Weights of a small mixture-of-experts language model, trained from scratch on English Wikipedia.
Size: 14 layers, width 384, 167M parameters.
Experts: 16 experts in each of 14 layers, 576 SwiGLU neurons an expert, 1 pick a token, a softmax router.
Training: a variant of SOAP for the experts, 1252M tokens.
Below are experts of layer 11 (counted from 0) of a mixture-of-experts language model. Rows are named router (the router's row for the expert), gate (a neuron's input weights, with its number), up (a neuron's input weights, with its number), down (a neuron's output weights, with its number) and show model dimensions 256-383. Each number is 500 + 40 x the weight over its row's rms, rounded and kept within 0 to 999. Numbers have three digits each.
After each expert's rows: a language model's description of what the expert responds to; "raises" lists some tokens whose logits its average output raises strongly, later layers aside. This comes from a sample of Wikipedia text that the model never trained on.

# expert 13
router:540549557478563516550492455464517521546513475528550522541451466550525450461492475477480453496387520493474520446515518453551527507514484467497542497499486468457515519497527490490422500440493525501578454560523479457561517488494528487390472577547502455523452495600475432465489525537444531488503421507460473519419524606451534564531483446521512544506520510482476519499498452477467512444544
gate0:545453487490384502491573560490560513453515455567536475514526474512536506509490558474449489497511517505514518505560480509546536537483525584463491466501597503472548476530478513479552478487482441513610479478521492441529471476559547501440485440508393472564471564514515452516546499499498596499502521474545572512539511494529436469539477508455453453502502504451508545488448470477507493519510
up0:521518516456535608361468534509508561540557488441528409506541479531459428505536429471570499475459511460515567485467474574501487500495529536435475446483522441499570505481521529484560494431465505520562482525504430585449483517471433582498562454524462497499499508471509515441468462473514565519492567473560494555502473575495490459522524523400465399509435497488542507525476453498504514491511
down0:533469494485522484458536487542425495574505524560475522495556516526509491521429439486515523575516490482438464532505559515475521536485487515541481563478532469517504455425467558427515512534497464509512436596495471469467515512589553507464544530439484527457485493481531563510489428547529499477538454448535521495465534506489535515591525440490532587562492475476419503452571506530578463553528
What it handles: Numbers, abbreviations and symbols inside table cells, such as 0, MF, FW, MPC, %, Votes, party codes and race codes.
raises: " |", " /", ";", "*", " details", " ("

# expert 2
router:578530540468498526538500470477468440601486421520499568507465450568493457458550410450518497504472506498445559452532497521636496539576522392478576525486522495471477477535583472541462509476531525519531501495533512495519437474449475496359460529551535496484467546567547488458514454512441496419490398482547472456429513509395523567495494526454554503515577503484480463551540461589455484499535
gate0:453469539515475477542548531520512527504596476558499530462542585469504452541478508527564487507498409519470529593518532558502455555528503439522491517568479531548518497507478508511446440542461482563538484512443467545502546449477494444455502562473505500553502477523495519478478584552500544428603505468534473477549524477490506512508481500500434554546515461561509492534488455519431483527535
up0:511503443502496424462474535539489454509445551433539461509458513515521581492468534534514487507565580490562501461483495409464561492537459495462548510516525446481531474463473563457517549513561479538490492475545559497469510474546513568559550406501516470421558502457445485529510506425498521560455436516485498521500482513567576515545486524487520461530437494464452505477516493523578530452480
down0:482507510494474463543479515477517514538560577539521509565563404445501460498505477482567525482465518480498594544530525523539525492472595454552422497428542481509500497451495446495494485493503522441526460575456483511496561488503492505460498552506502540566453461537532556459481424445524463528556554476428561519482531468512496472529524549528474572466529498482534551499486500484501442489533
What it handles: Nouns for creative works and media, often after the, a or his, such as film, album, series, television, song.
raises: ",", " from", " and", ".", " for", ";"

# expert 1
router:558538539513469520530480526417454503525497484514564546502473532553517463444507425447452465543503489479477555462526528510555483535511516462455531517508554419432533545504534529503537556490507597445507487485437511521526440433499548492417468533507524509463505492550551519442473468463461484440517395493459413511426528530575536475548516493486512517515515563455487461539553526510491476512492
gate0:492544542506545504482452602555569501405464522558578488491513493522445493482454496470529502489497538482506524505471435497522530454575492464499445524436408475491493543558472528446488530499511472551469490507470456521451500486533427451489549491522513508434525518486484475530575494549488384584487515600529441513501482460521533564569545534464457455470522500518496494461463466478497508550519
up0:487439458459500466513533557508463528521474471490513536465494505499593449524514484553491540578594393490502490484572505519504525497472528577470550500515483517538442425522506516510453456442441470516530527516479551437516440567579473503509544505482459498463502514559488505471543517511505485505505512538449532449598448457455602516420506539447502485486488541505460499491454509517485508448538
down0:535536499563567456514578523556470555489512496494473487579441473475470482480571526490514504501540445482477509462491440567470521474557513479477522515509523475495540493431475494457507492480492529520465495578447511489519526607527503516524503546505479488444520539517545456532478446474542532485458462483555469538485505467512502536534513440510512478586489543528505548365508499505554444536536
What it handles: Month names and date pieces in dates, birth years and decades, especially table dates, such as March, September 29, (born 1950).
raises: " –", " ", "–", " or", ";", ","

# expert 0
router:559573531527492521509471423443477508513463472524546531558449440550549451426499420478536452464411495488533578504528578534530518509540513420482559492516535489512518569524570541471493584509540524491527495541481511497499514504456469527429458620478523447513525538535464520490446483521417473489506443523479509526417462528507562504500569482468545426493453504463466454562512475576464441509544
gate0:486536483476566440473577450546508472520489492545441521481476440527517489498489544536501357501482598503558544470518452486447545515590513506571506542447503497478493565497569379510482497525480533443497478457455459497445584519525491499449438494463552550516538465525464486536475499486516513534523523520526480509453550489556470493536488516460559442430524484524452498575510502548476473542495
up0:555553511455472487451514485530449482440508513518469504467527463519472450491499521563498427451456497510484554518592449539454520536531482493464479512437475456514449506508506430510469533523539486459539558501511493547503546469508498444517459528491512615488446503511507510514501519542506563525536497561562543465457574514482458456486473482475511533511477446496499464502502572483536467538497
down0:529483504427538470492487553536427572489514557460516414478579415543479475471516559438482466572549469489595530495445455515546540522489502516531441432463465502504514516497477515462554465545475445488464510475531486541482464504488455537472512473586528547565494494475537542494489507509480493476550426562509485512546551553474497469461575475490560534504528546569558512575441457485444530525486
What it handles: Pronouns and short everyday words, often in titles or quotes, such as We, me, there, up, man, love.
raises: "\".", "\",", ".", "),", "\"", " to"

# expert 8
router:494580541504516523542514511396396444550490477592518485538455466602468499474541412457460433495402523468526481519509555518534449500567537412489527469465550427499469488537516518528468494481541489498541509566452504492542479448436513538395507556509553524522493554531475474477551471467472519465472456455488515514425561541478588537493574493450567500503530552427448493523530499499555539453523
gate0:494463481466534468480457472513518544477430462544457491615499484475455469472465458464489499533444536524499529509526512451502483527545498556511431538485510458530483548464576500532524455557481419498532473534511468430508496438539469458469494520511580539536491545469521464560478537514562487477451526464441523457553492493466594434500524455545445601544501521517526493468530472487465561507516
up0:522525561455500472480493431543513495532460489601455467497519441535451415489582517488544452532486486540468392522535469518529536494600535482553348484501490480560475528473559547504544566430533437400447542443495532458464527477472481422499482485509529519547495561516512574489514487572486545465499475474473484545515544519496572511451495516526512578456464447443503523434604444490515483555495
down0:476501561530611510564514517485468497511476491489505435466480507498458549602555453552485458431535490546534546487551541453557497489488508514514594484548483481526550524492549490456476473511469544485487553434539467514432555508384601551576547579409464523437501428396487497527522491473515578539508544427524469476485512520523472417477518462539533524470478472568472539500488521510512535501472
What it handles: Sentence-final periods and line breaks after headings or closing sentences, such as ==Geography== followed by a line break, or "2025." ending a sentence.
raises: "As", "In", "At", "\n", "It"

# expert 3
router:558533516481473505521537468472445457554413462549534531520489454539539421466548490396471475524511572514515564527542492526547495532578499428465534468492533454443539517510516472537476472495506554485468475508528487532508500457503510476426540557523523478442475546565502413475466482446460563513503455477515463517434499571436526533547511510440504472464574508479503476538524448578528549464554
gate0:477544516520483460498533478413523417523482477485410526520550477491517471504474512492480463458564508490526596462542471497528486522536547555548530500507483471491522494535495468529492541507447471505515410436456482429561485542473464509497459489518483551548452527520436497473399480401547510507564494529515556442515518510458540510504457469525468498559492408510496461455525532516431496434439
up0:507486558480462470565530477527508551492451518465462509521515526487509510536540488472474465496475506595499450593528528544555457507490471515458544469548492527520528483442506489417492506468534541491514521481533485472530559446571545489477503539545502524515569597467485535585522431506438454514456560562430487480469507506529540579497477509525497514533522502544515519513517528458471437481560
down0:548457527556546415527475473462518443453539506493506566484403478481527457516522471506478541527468527531539508536432493477498482495484481507530580533472419498462477407522513579455423487478490528454471517551499476617465530516592510483507481473494639490540512545515547441459481524627529484546461491518522516513491552461506549506536459475521459504477428510451482552553425548502531540454483
What it handles: Words in proper names of places and institutions after the or of, such as University, South, United, River, Grand Forks, House.
raises: " and", " &", ",", ").", ";"

# expert 9
router:523543621510509518493478555405442482535554438545478515401496488507535492515493476507527489515528533489563538442524562546537446577559468437482603464465470421477500549478553476542510409484553506521563488549434521488525526431421477509430456581462530524475479559517581475532524481486437462462523419454419472528415563490421521547500503529489523516516501517487486506552566500560540538446551
gate0:505540561501543483473465498389451551462520492490528500513410528482429549484562457522531450458475468521486498452553513426518452521509480477454521478451513561484515533555480459519485537553429512502522530528553563492529522506508486473473563446522454480487507547509501467446473454525483497434560558487550453606521466430482490472507505441443545536496556501544402593547521471485466538487493
up0:475483556496492548505397507478517529434600460501537524459551543489443565472483462445507545493511494483462525546533525483420536510573500530470499544577449539500487564505485491491470504485537507554501452462504510491520480546497516522467462453518484504435506523588542497475473534470483546541493558433506504579510499505539561539499491503495502526502500519498478483469432439490487385513528
down0:507434557513494481556475497480504512509571497472504530487542467501563507470543505529559547436493443495472581513472484475411504455624551539512428492507482411493519493448563499549528530468501474403498475526490542462471483469465444546411521558514484542457446478519503410530450465489526519486488452451483561470489503567505518496542522479511459431508490464545469547529436468549533497506529
What it handles: Line breaks, == heading markers and infobox section words, such as History, Personal, Coordinates, and taxonomy lines like Order and Class.
raises: "-", "\n", "|", "Pro", "–", "==="